config.yaml
n_layer: 13
d_model: 384
n_experts: 32
experts_per_token: 4
d_expert: 96
d_shared_expert: 0
activation: "tanh_gelu"
moe_layers: [1, 2, 3, 4, 5, 6, 7, 8, 9, 10, 11, 12]
router_score: "softmax"
normalize_top_k: true
routed_scale: 2.5
balance_loss: 0.00504
balance_bias: false
router_bias: true
init_std_router: 0.0256
lr_router: 0.000735
vocab_size: 6076
norm: "layernorm"
norm_eps: 1e-05
tie_embeddings: true
optimizer: "adamw"
lr: 0.000769
beta1: 0.95
beta2: 0.98
grad_clip: 1.0
batch_tokens: [16384, 32768, 65536, 131072]
seq_len: 512
train_tokens: 304300000
steps: 6140
dataset: "wikipedia_en"
Below are experts of layer 10 (counted from 0) of a mixture-of-experts language model. Rows are named router (the router's row for the expert), up (a neuron's input weights, with its number) and show model dimensions 64-127. Each number is 500 + 40 x the weight over its row's rms, rounded and kept within 0 to 999. Numbers have three digits each.
After each expert's rows: "gets" lists some tokens that make up at least twice as much of what it gets as of all text. This comes from a sample of Wikipedia text that the model never trained on. Tokens count by the router's weight.

# expert 17
router:487423472529481440494499485463505482489446497531533447549504525560437529561495583520428489505535472467531529541518500459481466461507480531478445531490481502571489514455511525521466507406519533
up0:526409517552520523515561551494575525495484474425478502502455452473467462487519542541517503545507535444524460447483498503481532409550555494533571471493542479502479454430455498479476510470552535
up1:510521471499493527454500481496526487511598483513451425524538514493567486463409516395504495511531520520470468520537513484452558484496464497507506505500473502477493518534500510487534522537494462
up2:530487574493579479497439473488508471524528497467404552481483565431477559433508460499511454432495538516496534460527531511550474501513526462553475511554476499511493386479537546433518554513530533
up3:449518557531458491510441534483496504498521488503453522503460520523438511576439511537538627477485412522517476538509492492455531543601499547515573510507493490495487458532489437590486488482520540
up4:512436510492494495462535515523560487491471461535552556457469474492569515479460486515497549472454504487462544483519463459521506512495517454411494490500433575470505519567579512532446461498518502
up5:536544553471530497504508510505602452525442509479453440511497492467479547506500470538535518474522495464468533523551427420503432439477520532553504463524521414537490507507500533526567549493523505
up6:423445523500500527480482561473393523523440431466554541491458491480462444449496471440494517442505481512431511507482449470570546478469433518565532509499492498517488459533524491527526445552530513
up7:377487512579567449472536467454500463473493521461572454473419570509515531518500511532490528451513504498491533506390474519458493480517508484489530521524479509496545484554571502498543376472502435
up8:473479506529488543530445487533569490529499518525542492498476497514492435517513436529475558530519462533529480498512526475557497527455479497450569491509472585453458417515484549498501479504536482
up9:456477517528538547412456504544518470561483500440457487473462566440460498465535532490536476574500512501544393491520479504570494526479501491460496454499506511453578449472498527533479503490514551
up10:469488595541534465564579484542503440544542495472509567545451538463540577440468518464556500541459464426434489533472552406478529525527524460487500542510391541552530506534535430486496517473521534
gets: " |", ";", "|", " —;", "en", " with"

# expert 25
router:504595508475452483514509506531488452491508539471488499506478477516557472442483554425510498548470553553522478480513515528524565439526551512495523476444563471424540561490468538485562505535538464
up0:442486459485470516496482531486463483578451405451425504514482509516498502476501482504463498447410463516515450471579448533474472532497476487502502578533507401499480488575537457461484521544505397
up1:545500526538525439448531564470445489516508490538575476592513488458506477470463485502522525537527524483476504540477507517515438423446488518449476525455495484447481429574526472530522510539471576
up2:506536482512517464522468479553513478570408463514492479495499473491548415537547443497500479454528526501481549489521561481451488476547522511543483447515480518530527493459492522528493422608448553
up3:513513540509495475527485515502512369493491449480482398444400487523501654497505472610500490399371524488490464498490549520478426484511480533476493496489471531526549509473515445407482467483528552
up4:471498540476550511459565538500447541440507519532484553504521548459535489522535515517485508534486461501535497478546516527535546472598530439404477452471498488499491495560530524497528531496535542
up5:453438402548522480471512505529461465473506469434547429577370553436471550519505396529441576468457531495502490476492539493468478578518502518478519505522474474533521476497517419468555494475556518
up6:478474479512559492502523585516488462423529502512524377497471513519513508499521465555485480496496492466484492506469547560473449449501398490544538470500473439509501486524518516484545517506492552
up7:472463492480588536486521474512505505562456455460560458515522537457511490462528501549502558503520497490492478492532503451503580456576423538429523488493502522526590453557463475516481437639454492
up8:457475593464524469514524479574530514477546440514511469478469501460489497560446496471478511519455484454489470502506576466474462477486547553444544536477515557533420513538503463566517510446507483
up9:429443464541530466520615496535519511488524473492541495492563513505546533543499442548561491362475527457475504460495445543529533498487510471535504546450491478525483502517510452504515519458454569
up10:524490431497488449538520590512441452510415492532486494434516557405490523487521473567404491503550498534447460490437526462502421491480470471566504511503467520607513493559468508507516487570496526
gets: "\n", " S", " N", " R", " pre", " Al"

# expert 28
router:500502571426492497545509490519481549556470476514486467482530506543492516505526463498567547478463551492503577493471488497494541491541596535538530455517516533487426491516439466540480536528530532
up0:495482486513478419521506527447503483560453478470510578518466482511516469473502489455512479546482493577444453479526467580419485490475511471464528459551548512536498482461457510533406478582415459
up1:508576433516578495533508540446502505483486502467529507514503527482440502443425474574515461498499506547458489599424491460505504395442533471451458525473448550444499491520529407451510474550477507
up2:497535477504545555492520375599516518467468521519471445508515510519460520556504542494439495420578521518446505572515459527505484517478411468501487463517500571443495490550536436523488460491512485
up3:525509521494453432540499493541514420480425536484500481538469503541460485478574547488508508488517476503567523462467567509497477489552503558499534463510476525575518498495524538487446486538551544
up4:558498451610505454533505502502577506458462496463501465498508503521418501568494565495491578516426472512506537411501523437459438510476484490506533500469538536538539448501438537486471473494505591
up5:513501520483582527488619449511485450559545540506557524462522498468517449479448525504490457519520501507540491553483498436546525474514488486478520420417432516467556472474479474496525531539524585
up6:426472547526500465495515503467459465388552483543443587516524489517525410551466503528522549418486539593496528525557427503545469556469557494506506508462508529472475504483514474485448462546544530
up7:481500542524525503479603470559443502586415502444441553447507494579512532526556505472472497518454540483483509405504467450508476576515412458492477484438463506507547525466485488428454517500501503
up8:490449525395516487465475461477528529479522507496501492458448489522479502487497516493509579500450564514490456543510497488532439596516530526567555517523492426504542490510464444500464553479519420
up9:462460560492530507540522492484509509557504486494550496530543527480474574516494579536532501530533541429523553506516549550508442556472520524511534495492459421451525565468612457501548439462536486
up10:479540482553528547503478515502515500516421537446447520519498542533536462454456525466484488414506515509470544590527367534489508457503404451496495504532481474511505509573414488479497457504504445
gets: ".", " School", "ical", "ary", " University", " public"

# expert 13
router:511472477515490519506447470586436507497433548476506481500459533488521518501443449513557540468424488427475490547549461485522515443522434490559508521450515454529467439556492533439485494588519555
up0:505510551526486528488468453546481557486419511499512537533472531511441513566532450488497564421545551419549510505570501498496517519467465506476584437429487520390596437560469488502421514503490502
up1:520432544482570465427504460478521506493451447509428562430489547481447516487569575493482495555544510521496555551469428437542582472508510486495538510486485496442497453492451554525499468507495540
up2:492522543483479534520477551526497532501538503564499464466461483476443445495487427525461489455483506513487504606484534493494490481455549544503594465454498616509520510501466534547468520503557553
up3:525455444538528530451482568523510490545492480509532554458424479529544537468401448476520615500411482535478547560457414452510519549475530588483523473486489500517469552476446403479490523526518514
up4:461449480452525590472487502489484476462518483503504497530469549496396546560493466559509471497543540506519531473501503496491459507484496459486459514476471517505493464519455497448499476431532535
up5:472620553523520531525506496476502455490480413509488589447514523530487447502548516520475396532475479537542478549493563525523511516467449537540472518537407449509489483535459501497529524477498520
up6:537550561577435443486511511549546518535527511462518474480445564509549502512497427478513471428475474476431486572439530491499493519498524498479504524502447543509556566480541501473489533542591493
up7:560529513545474472553479460469428499402483421511508501501477544524478538509508472551436464497488580497462483447499499561512480518480470517535487506559470497489460408451564529509515487549487465
up8:538562523519469506504515499508545493563466492449554537506540491502456503492425497432538481543524534565522437545462558491535513517498519538455585507533469469546462477475422506462450466517597491
up9:480519550482457408548494472526520465517430553504501473463522532477515569525479434487510466522475507447458443466485489546448501492493427470489532528495447488530539505530438488450474492486496431
up10:471480443504475567499534540547474461541511525463491531489489512440590533459476505461530540602593510498487465521460514515505519454488421459425413512508502526465528470576443535442511462483434528
gets: " the", " a", " st", " of", " and", " in"

# expert 26
router:524483512478571490555517470420562493489545498530513547493501439486488450510498497460483541494545497527493478450531540461512539525514528518423483495457488529576498529514475538509485548509469497
up0:497490522485430508505490506589475489488481518464443424491452491484513455429533520506498465485460568450521508502497513460450543472513434484519576589531473498567500430496492530487530436539507536
up1:535471550573456505493509484520463492418441517501500536499434529493624492540474456533521515412467480503527502545586492454543458433562537519511478560466523458486497505505447508464531534483522551
up2:456545501516488470560503488551493490501401472577514435481517529391486472454581480450535451494500493472447562490456429500495528382505532501448550523499528463425520526507453519493487496486551611
up3:448419523523513528511580473531499472504539529417511470568529495533455485509513605557483582488505520489435547472401499502521476525472490466529519524490524454495586494529557465499431495585505552
up4:448533397483514482532472555478542453510432472397473538544428451528426504521416614509485535498374477488497509522479503486589415492472530499516549482517530507501509508557513489474539499511529426
up5:537533545530508476518472564503578467541464464467540524571491516472478442548506488540502494552452574539532512516498527470515481460502523538545525546498501497438507395486504429465448481471471505
up6:486462486513548492511477517559453519466543556500509430421499529377580508483450554487531482477556498502509529477538535520482526437490519541430465486512410505482425493523510472447409461592493499
up7:490435519515584468450549474577445500500479538507461429494463506480399602477519455426511511460496557516474425487535527518480510438485499532527527549487491464444527510516520501405548431520443522
up8:524445485521538461540493477488473483477541547551478444442586518454519499474510541537532475518579498511509502490502538479459483484520468595479439551441497492522478462485519520421428576514461515
up9:471482520458518504501456526552495465542460515561544462524526492443416524468549529444490519525476465564517528487409516590481512496505518576412530511524517503490541572526503467528548492507496564
up10:503577560455550447590489501488563444588474538463474516404476515480522548511488465426485494507519531470457550481560486452468548460471467447441475482543413482535467517507421465451506473556453492
gets: " in", " the", "\n", "–", " In", "|"

# expert 30
router:540500497580497513525515568528548486506474502486564494484517490441496426476464502491534571516554517422537481577394572467444504538422506485521542552484460580509508460507521537532457502454494490
up0:521542469505567535416528572483527482444440455499482492510561525483552472560510550489506501403576547516473480551463521493518571512508488469502502538492520522448493555499525535451479498472521480
up1:490466458494513466480512543489525434514475574542535515558495498457488521496497485498579607545469427496475443499455519489587572493488609484435493598483497475539556496542512469448490455490481436
up2:428536519469523472447422520487564436513469540459503459519437522450463595521509477500523506504530452540464454478457503475483483510503604524516510451520509459548447479515492498514541418537507483
up3:550484465559484492501521482490413493487462486555532508496524543541490464473527485440507539477543534533536550524501533545505602504460525470500482500494474497461573439502524504519414487504485397
up4:525524501544491361468556505484500443481469499500482465516520480528500459516492457467476489513554460500504469475515550483525538575458510488529489491462460499490515449479459505554488488500470472
up5:566502511487415486499475544501536461475455458496456535456462490504435482575533507477462561502504415528508499526470526479552512493472507519522576518524470480450482511473465585482483465528518451
up6:453485519530562535524527530505498475527518588569480493471518494470528486529492474469646511473487479501460471437571490496543494478456565425529565533513511512444581525574543524437507512448518513
up7:525488535502508498487563516542511477531543484503385530486518500488553479495567490505477481457520486501485519384488503541543579418522520520564607469545512496497495495480504505573507500559545456
up8:515494540415434427470558525488415545562490407545480501548529516477575456481474470432521468547520439479521480457528500520493527486539597480513491458475478556526518497482558467441519501542511531
up9:491513547547461510494492491531430482531470451417550485469543544486465483478503431492583510502550515451467484572508485456514467503517512488495400560517419458518473503514432451442540442499525529
up10:514484503515546497547472477487488456528418503507499486506469540498420539500419486498496479481489533552461442487579523405519492492489457499549533499512471477496445562522496589491510516492498516
gets: "-", "|", " the", " (", " as", " was"

# expert 29
router:537481411467581448558539533474489554473501508521400503430478484500495485460495509537508503516478484474518560475546492503512525503464600497542496556481498589503446509448505535497490471541490462
up0:497448534516453457493464470492569518455505447389538496491454527490449484551481510506453471396353515535453556501513477434459522505467550564438479483532512476507467450483492409463498496478510491
up1:517479517568597563427510538512533487441462486539484567483476494476524510531467503506478535509516526523521504483512519494504397508454554464515440523466513461570530485529502507443511547549520516
up2:513462611602500504522479513527521511537465483502533512471515522548543483558491445445552490444512582452467526485486484502527466497447513511452519500539412460518510548572511445491461499561433555
up3:490534514469521538579486530415403456472555476477526455513437526447442487529496474566530483485482534548520511507508511564529533502457523494492546508459503474488512589477503457488481467512529489
up4:561463460479544513458504500495468479460481469519554525503543494429563462552392487413539464517481506471524459556474510464553535531481473496490449503462474528388472470508500497509494500541518520
up5:545526564511473477508548460524572443510538389507510437429464492560477447540487510504651488556524496503536470492450550427501595536484473520435528513533461508467451484461525526481518455512498517
up6:500472435463447543436475517496469502469470498535478446493517509421494465461507375490494454508503457499480566562515549534619558486521475490465466501461512511475522515536494517508474483561494509
up7:515447562508525472434583503530534451485467511469529460535516484482565520478544532468502535471467424509486516517515478434499588519544572526520484456490562601574531487512514510466531431589516546
up8:496490516518510532474489481488537476527456483513535462523519518486432513460501431449475510478477515498401569504480618532508498520449575504424471570539515564520536484495548475525507506534517446
up9:560499465534520458527479469497458508467519401487516545504488516442455496464507450449500505409479582504458512555438514502533571558517490527581480523540499447473496467538556504481541436416550461
up10:403494510479499521486488514550493414522462453473512517438452438560525510499559496498456484521570498526421516466560504557472446416503472448477532540483502471478529484503473551483466512525471517
gets: " the", " his", "'s", " New", " ex", " res"

# expert 2
router:469480559469492447450509570523523493608460484528563457533487510519445489475466487453481477519462477513570475464494446511504559607474490500500486455540453468510457490495436526547474447469450477
up0:522517516450554476553488569523482453516456503421503566524496573479530492460450573465529594473509545502491538466571486547514479525476503482538590563530541487515517489513484447470623558507479531
up1:520420499553588428477544488516509497506534500471490494524448503506511529550483541490498495559399539482524453575452521506547504468564557570479497488524528494465491432444486495455435521622525485
up2:522455530562474444578505514550478465543522497522486492479539491500496451540437445495493511427532509568489494490560525466497533495488514511476463521520467495485470499511599508520475474526576506
up3:596464517552440504443463455505450508495425473481516410533432495514489465494471522493484507542562493425506497538552442486593501477564496514452475459487486519503445521455562546507550498499525604
up4:464503616499505472561487481475440504492545404496545518499443551502466511597490514529545597488569489529463515530516510497539544521539494557403468496554521462526516536451517512524507444491525499
up5:536518640503472523474475539479507461543548505512516419494529560586474475500437488589450463545466459507504398542536573539502468465435480513485515505499454466492483544549427498395405453518537468
up6:505545488634506479504610584452460481514464492473488477554492507474508520539527446511528632527474424542507519541555503535423527490545479504481472508459471524441541470432512450494502419524550473
up7:442423546552479538469491485466530484524486501515536525481499496476460509539555501469482553539516476514404518447582509486556470446552481557428436485533501369535449504585567509505429464527580464
up8:458439458502449439500504522529538469524530500494551480476490480536507501540555464531412530518524452487481433519522470551537532529529537493547480535515474477509491497530546583558466508509515475
up9:544486392531527502546459562607490476468423556470532532565445496411484506425458467460467509526512478493521497484439439511411551520496475489445528527519521481492556539542529524500563487564477530
up10:443543520547512468496466517518502488558437504481521537439425449488438456554469551466530474479512520536506495521457520495495505524478480525504472573490463527533516576489500456510455434490519560
gets: " |", ".", " of", "al", "in", "ic"

# expert 4
router:388492538456488531502441501549506477454553494506489478490491493539542488509490477508445439509562489518526487544477479494457529430517496475526568483532554500511469421495466548462531530481496456
up0:501519513528523490505526474564461538516509489480464515470499541498502503497362450438520471471470539479440459513509465470547496472476522601461491524577466538309514518533527492415509543550531473
up1:452592523463484470526556468519571479566494496524436533420532516508461521580499509475521515529531383468539536513481526522534490489464532470517503485467461454541511429541473527505499508456513530
up2:438473544460568493594463570553450431505546569529583486531534533531480488510524519512492527495454511505477515523519583437480471495520528523559512505521515445579493505550530442543479494521532479
up3:511513548427500495488513542528427499490468491523447493472500558515457425541513559491479468489513505525545490510497462516515547503447499487471449490511469508423484477628459522543441485513431459
up4:552512489528497540420583515462503343459505460468523457540472534482504510472527549418547488483526512516550455555507465539486493444480478507564535481530484455506438439458496562504440506517503511
up5:500512514529500547567459493499549404555535395521479481550495558359452532478487488463452482488493535528475526522480438433527477510511444485512475529540447464501516519534512498425520540501493573
up6:482451532467495484510476489511560451529513519523483561474508500457471376559483554439465601484532540420535466533482482489522511487441511509492470444496480517483540454504535449531375427457534456
up7:474445454509508530508518461545530529476484485516498511525354539481521493476407471503509493480482489514521560500487504488429546494456473458428558500513480505523541465505534497475473509536451567
up8:478415501523496437569548490633452455494540521486511484464532488446472533501501564489561536516510449515533497512492521525529470564511531573552427483495511487467530456519514557571514501515522499
up9:497503478469553514538491488466479468563476532492544546479563506478468532433359485486451471524522529462503498487520508438469471571477486548538509568598482468520436487511504479406503567477457517
up10:525412491512546534480474528507436540548428472512538557472436544492496448451494495471541512485549460438493523551524459491522541466492551536497575549514467485532509489585502513472463465488469454
gets: " (", " |", ",", " for", "y", " A"

# expert 7
router:505459509488526557525490508519587501500521435508493465511469444472508456511454439481419508491467448461494460551514527470440479491544499613507486442443487506558495521555557480493537572428482555
up0:424498473590529549536445521508507513505479504481427500471502520488429454520503509578455568483548439535495530411436542566554443458556586519464525541511450478513529551511472498454497527500438545
up1:476522522542461526500573508510541499555449498441477556493475538448437496486617508494541456490512560458543508484475574455489541565498498451548454476463466459511492520554467542457517545431468537
up2:435484528551602436489578456449482473544504487489479523546523562353495510481507486472514518418564504481554520535433524475527583506463489504460558560499463524530557476491520455508501459412482474
up3:490515497503535535490502466498499466567487350493533552535509511503467518423524474440513416552488523516491560513430434507471512493527512490462480411446469519413556500487460475437467495494514523
up4:541437518524530513444546556467551509529475560508484483544467528421517508443547516516546497506487551451498467519501519495520509504481527541582499505464421465445531446493505570548466486525496506
up5:531535469523477537454540443542502463493443490498465459495477589462481534576508505444504451448497522532494495564488490474517513477476499574435474555500473492514543443522487518530525469492542518
up6:628507549491470547524516491453508495566519515517499445446510564473436547419498523423498429467515542517550516519481510480478474448488527461481533481466491533543514527492465543465558541467456513
up7:398442463512507533562544489556458547543526469508427471482459558424447556464470460496497524478466527568498475485479483472467528510345567526495537503494421449486521522516484515512508502492618474
up8:537509452554499472526501493480483469532500542481446543449502514474453495521487473535500526514536529510430515652517519520573547463451522494475521541531526477534532491518476423398519431488505498
up9:523469523581470426477535508557456461525416489487460500525465566452471538574487498540497500527512509470474546543428481482549518557446518509549535542445529459514551537537411489522595480527543486
up10:532484468475506561515498525529550428556466442518474488534525551398514498589483457482524523518481498555468595523570528471490532552438466523498524511568497488543490468521486491500475466520508526
gets: " the", " The", " |", "|", "-", " at"

# expert 21
router:482430512527510509540438520410442497513526475450532474515564531490490507582491561521577518514529591539474500447504390515559424529540503478568532545454529463511475444428522441492503559561518532
up0:503511476511502500466541468502546439422433489548521499532438540487497558486512506598482455498478483520520473427537521547521512449474507480466516502468475554535447523428532516475510448455541530
up1:468498460510555456485579472517472473484488448486505613543553581536462521534463499432532449542473471531523487549480563506445458489492484477576509514574468520511527489503508535381487503511432517
up2:497466487439555504490575566510481474509434510424589512479424477393447529501530432495510464488512503573444489494496541498431453453425521557514525561455471493517448493568463450532503472510407554
up3:476559486443464494510475541460560493485483515449453501528442532417365433513500518472541489477468471506549489555473509567586556497528529497476460494406466484528514457515514432499440504511519581
up4:472479493554509495499542503446501459492446449509533551498498491527515506469476507470531465521469495498435477580524534408437507513477505485473435526499507515471518453539423502518548529523481489
up5:482509534510508555568514514494495449513478505482514443498454560494472593492433423453508539444445502487418519564556509540562498456550440485427488493450490437507485459465478464528522455503450483
up6:491468511533589490495503517518512453520459381405542507516489515459489504525588490487480535462499427484549563463444461467525494535522445525481518482527395514521485558484532456453471449469487512
up7:489581551575465547438451524530535439565407519448514525507461572425571490519528510489490540480527495519505502481455433435464503491549519519517548504502517501519595469511458469551501474574498522
up8:540468456424493510553526470471440518452542534506544541478482527471488446507441448478504507482562498471506443588505494549522468514496493537496491487452484478471569521555470525454470514501493445
up9:565507523434531530474438515534495422545444555503490524476410495555506510458437521496451459475488512478479539519526460500491471490532475502456519553569439430584575550535523510492475508493520553
up10:523540611443477529463530533490524521421447483472435498433475523483459499464516526586470520513517487502485508571513494445490538509527515439515532490522445485571478508453402467542530516602471523
gets: "-", " \"", "–", " (", ",", "\n"

# expert 24
router:518483470431491446507537463488534568535491516571456538464524589491496524555595411565430488497493442552512465543424505491499465503524487505435470486510471480509540481497541502524531487501488447
up0:525499481553546553459561519499464510513464462552467518483491587394477464471490456560431564473544480424512505488519501452583549492467484579533488483448456483509509537472536515509503528461567485
up1:441514505498553532467544469482500540432499520427520511458473563529445470478515500536539484506509505440472490543522544499511540446521465533539571500485514522528446499475539512565584519497501509
up2:532439489533486453481502478583459479502511519537520523488495523551468499544511522500475417545470486513550548409486483522490460498527480459456479542532523484484536505465538470443537474460472506
up3:507502496473515523457547477483546510514433515499619530450499450483525504532461509401595507498489509539493497469533471512490487473473516487459475482477495473469544516519521477535467534523493477
up4:490506530500489494565573519508482459476561488465501445532536504401525489500482517516398499469469503513482476514523581509510442532572619535555579490551476487509503507477469504511493493494576518
up5:464510508534469558514516507496508474531437522478552487475467361536490488449486598452594463477479524477529552471560423496496524493545477416523470485479493506451557533501474457458478508530400500
up6:393486455560587476595513443493543471538495497446472491535498488429495551532466523487398454509504505503509475502581455526540555536504480522473468454516508500536459545425526445569468476523529518
up7:506455553520425457481417481521528525505462457520503478511475553493517527523477440518468552461498449450474467499562466468534492483467468530492562496523465389536505526514490512479557510503530568
up8:521522446488533523509557524527513495486499525465455530495473513502512443478495535500459443439527564522595516493505482473513517469506482465452507504498490509420512495483536471439468506521480510
up9:544492530510483451502535506494527513459548516475557488511498498440501479475519527483504407532553515487522496472489564527511559574494459526462520512457491569531576380507504514570498480573531462
up10:472521426497539545508541455416506478488477503518547507511507485440476460507546472489525424492525526452466534544556561526455461506403473494512496502501469584500522445476462505516501545455426521
gets: " he", " and", " He", " who", " it", " which"

# expert 31
router:544517472493491569551503463523461546475537463518576444443445490547525588460489589580452437506512480550485523493503574546539446488452449467442513543550592578541563530479484572458460496503551483
up0:507414418563418513446542459511416466540505475549485565541507537459477518588541447440543500565568470481460493501423479569528484505496477482431514511527474448510551495480518426512502479480529502
up1:472483534514507493483467588563431441567502473459435512508461519499536499577499508499528501506528429481478475542501514508509548506472476502500512441479484543459497479477548402510493435609544511
up2:503525577455554501506493454504451463520448521446446513532406537542433512523458495502436545508584474489516495537513416530510449523482469529436502529563440435511454464458516496497490541583464519
up3:486508475457526504473456500458529478483479400563567459470559500460520427519439484517503539495418568473489427468477520445531499521518522594494483514480501480511513526491559523532482439498455443
up4:545497514486506484557474510454510466458482484485476462441491512477533568490484485481472466504454616520516467591497551469498484514449479481465530498504399487497514488515457478484545568505484504
up5:504551514466489503469599490453537449528531545534498497511544499519440490524542515469512488513488445448490486547501464519522550494484457468482527521475502536502475547512528477476558496524456482
up6:506450542513558508539546499422506484503515501470424467468495498451497551493502449457533419494486488540491510523507421541486513447495485515528535522470467474500486508469483496423544522574525484
up7:438468564549530456530497515563571493534422464451500508550520458479393509468485504482551480465423573555518544533507460485500561496459531522476490492475429481490534554506550474511523466510542532
up8:465479552481562470505493492484586480513487483423467501648467489437436395547567494447527532530491541544471513542529452413523515459542519488477563505485473460545495474500513454468468551499502562
up9:512501436536491514486602453460434456492434420478516479433452497537587535509519455518490530523520542550497485516507392447488512528489485486410456526467482541491539517510453491430515478513464503
up10:541512509509474460455523571505466468470532503443502446525474483437536456483486526486506516515491538533529456548575516476518565491537483498479523480475462513536442496423479529540481416548544584
gets: " K", " B", " G", " S", " D", " L"

# expert 11
router:519517530489504523489478486464472453469532394480467543495494464565506514519421470517479502456496476532516498552547483442484420523504456483530464508493498458551522502495454464514496444508498558
up0:502489481491546485506497518504515491490506460527473382459509599446418499523505489489479474461513498495436424514500512514515449477461522415549489521567535426506463479507459454499458499508483522
up1:470420494487529530462474494480557519543519495534558466543612537460446500579502483436508510519518486480532482458415453452551508529471524428391525516515394546479483481481505494429492486524509474
up2:495474515515487538531433495463487461534521479452545541468576503481558478420471440498472476534516488561438476482477480443499474545523512467547491505467517437542536407487465455488483398593516420
up3:467632486473469443501484523492519516535477541489524457470512508453514502444397422515493515525574535471498514568540565552507487507473530483479513445492418517503554500453540509468481493541516455
up4:448513557437538500527463469552494481576503495507497463449497538446460414564573516491485494439554501459500531465502536450662472416447495477453508546541473494524476553533474450511518526527523568
up5:407468471556504482560535581538472478516550523553478434561454500501427480441498551443537456442463522489487513487544442465531543525555464514454487530483439555561479464533496512465467501486455466
up6:522531548484474494482494470475481478452503469563445567458499542533475541507417438448512545490510506511501501583462523485554518384450481556418531475474442449513418513474523465462517521500549493
up7:494490529540499531524503493474525469485449488485535536479518530453514484416590470444469567467443538484500478520529511522488506478435495573504489465469525475464580498502562503465522470440531459
up8:512423466500496459517462594409552459507575360504463567535571511507439470504436550462485406464493510517542581466502501552584482454511549497478454576475467550455494461515554468499489538531505458
up9:518494506550485497467483540511417373567491531504450474595495546423487473449519438463493499516452520503436531509510526561497451451522553503550459481539388455472510506537525475428518475527513563
up10:492524554471502501460530503505484470449512379561529515481449547435554504486539467434516511492587443529482528494476502490480511494546471575445545450480522500531544503507491465423477472474555524
gets: " |", ".", ":", "|", ";", ")"

# expert 18
router:481510517510467538453508534511565563535496520524447550520471497560506554533546446503499458550582525518461539579450502538511488505507490422511509471470449448507479541530522448523525461461510489
up0:492466457439529479491514501438539440523477424478476554457488518525555442525530421572555551484553494536484479498460492521560472554470513508511525504500420499453511498543430494441521472492471468
up1:461483501550488582502457527563538453560449496512529526474440488477502512416595527509517520516430507484516523560582517459478483470528533513478543446522472536516457462489482499429507559508449527
up2:464525538509487447519466435519442496501544509471511414508455498504504520507577548425459464535512508479502438529491507434491572435578517589515579596562432525487563517525489469554534544503542476
up3:531541525600500426534469511526569505543483462558471478435501545506390454458459507532479513431511472479533588547499505528492510506439537534448492476490507506515496561543492495495516477465536475
up4:507515466553510487480508548435500494519565511508522477552483569468457514568495485541551524486509505517469505520500526558526531436511509533480474534495450487452501588468490489483495491566504481
up5:569426499589506526524540536557496495507463563532487454556527546496460531451487469518433526515482568503549584452470508532492466431511483490527483552423500448475514467474598527451426562474448516
up6:561510511520602520433533500522509467470455581506513479545488502508514481525515535512477514467494492542524464503526465515428496441495510491477496497488476514534448467492502445480473499547491598
up7:519437520556500462523566559571538489573484436510505434517423510487376547499495503498415525546517494584509583435530534474503428461496479561483518522474474499487537480508492597506465547478434502
up8:495461507573580481442466491490542497532494535537455540473456504485522499549524460514503511453592499531621487520519419505507473512469487466508538445532550434468488417490504503444491527487571532
up9:506515424497535464561530496504440464482410491566504449568484502520517512487502520471531516523516507489474479496534504505480499430515526489490528532456490475597532478473515539474488442519511451
up10:472425458479512520491505484477483483461388537587545450462562478482547459505519623504438585467517487521535444469500555535491596519441468459504510526466621551486470453526522548475401455558483545
gets: "ed", "ing", "s", "es", "ation", "ated"

# expert 3
router:513546502563544492533433540486488530451502570508480500457593515528506525433571469469453519391470575505491451494553508498549567482479472452552587543461479498452490521431529491532523502533508510
up0:512509509570522497539467498510493486471531504483485571493551507512443432442522465516556483531479521475459525515502487499457555440431481480529593575511457441468523441480580487510459506512535507
up1:508489575439459423533474489535488489569426433520454521482518477514554529528520433480508574481440428518468534410490447549548522523457531532529485525591426493479573485526453510491516462549428527
up2:475481511511524429505455469515524468601456468426526590510485482502527522573495530504442513470543534556498538540534496469484484598469477540504574462446510411467542485586473478530548491481528539
up3:501462526511483498444500484464471460517585490492518526514493488529483516555491502553472527471525504453435477476496475543497476439476422535536556507469505465530533471516554575484509424489492540
up4:498519541477460487499407520540468458527464547511545380445514528476471545499489496551549467492551432467538423524549418486540531493369569467482512530574472514505528421503423522545458482572457524
up5:488446502471487499597465476509524507460508374448451534472443567524491528526486539539499533493477503474496573485496536493525392423511581484520506458460510422498503442488523506537425462473515519
up6:493442513428451449560589470470535423487516467466488467451537520467505494494491443521530520543519523492536526537531472496523549467533563515453527524514465493539519491498604565484513445525514481
up7:499398501454458482553519546485521481472531545456520524493444528480482485517513451560518454429511537469508424494507497523531542477520487436458531441396468546510454462399457453495474509511515503
up8:487504554434555481547462462534444443479525492494439456529498564500416500476477484485501435472547473509547475493477457460499500458446481455469531532407457511516461461521498448482449562489488524
up9:505526508460442525499496529461509461535591491488469542521515527481469549425511516536531507486465449572463532521512576523523483532489557484530509448505482546504444493470502565444500414513476577
up10:562453586490557480495497431501536461540510513528451485466456488515534474412472486484520495549484479516542438524430488454453513472468531490553567446476514475473443484486450452471527560483534539
gets: " of", "a", ":", " as", " de", " with"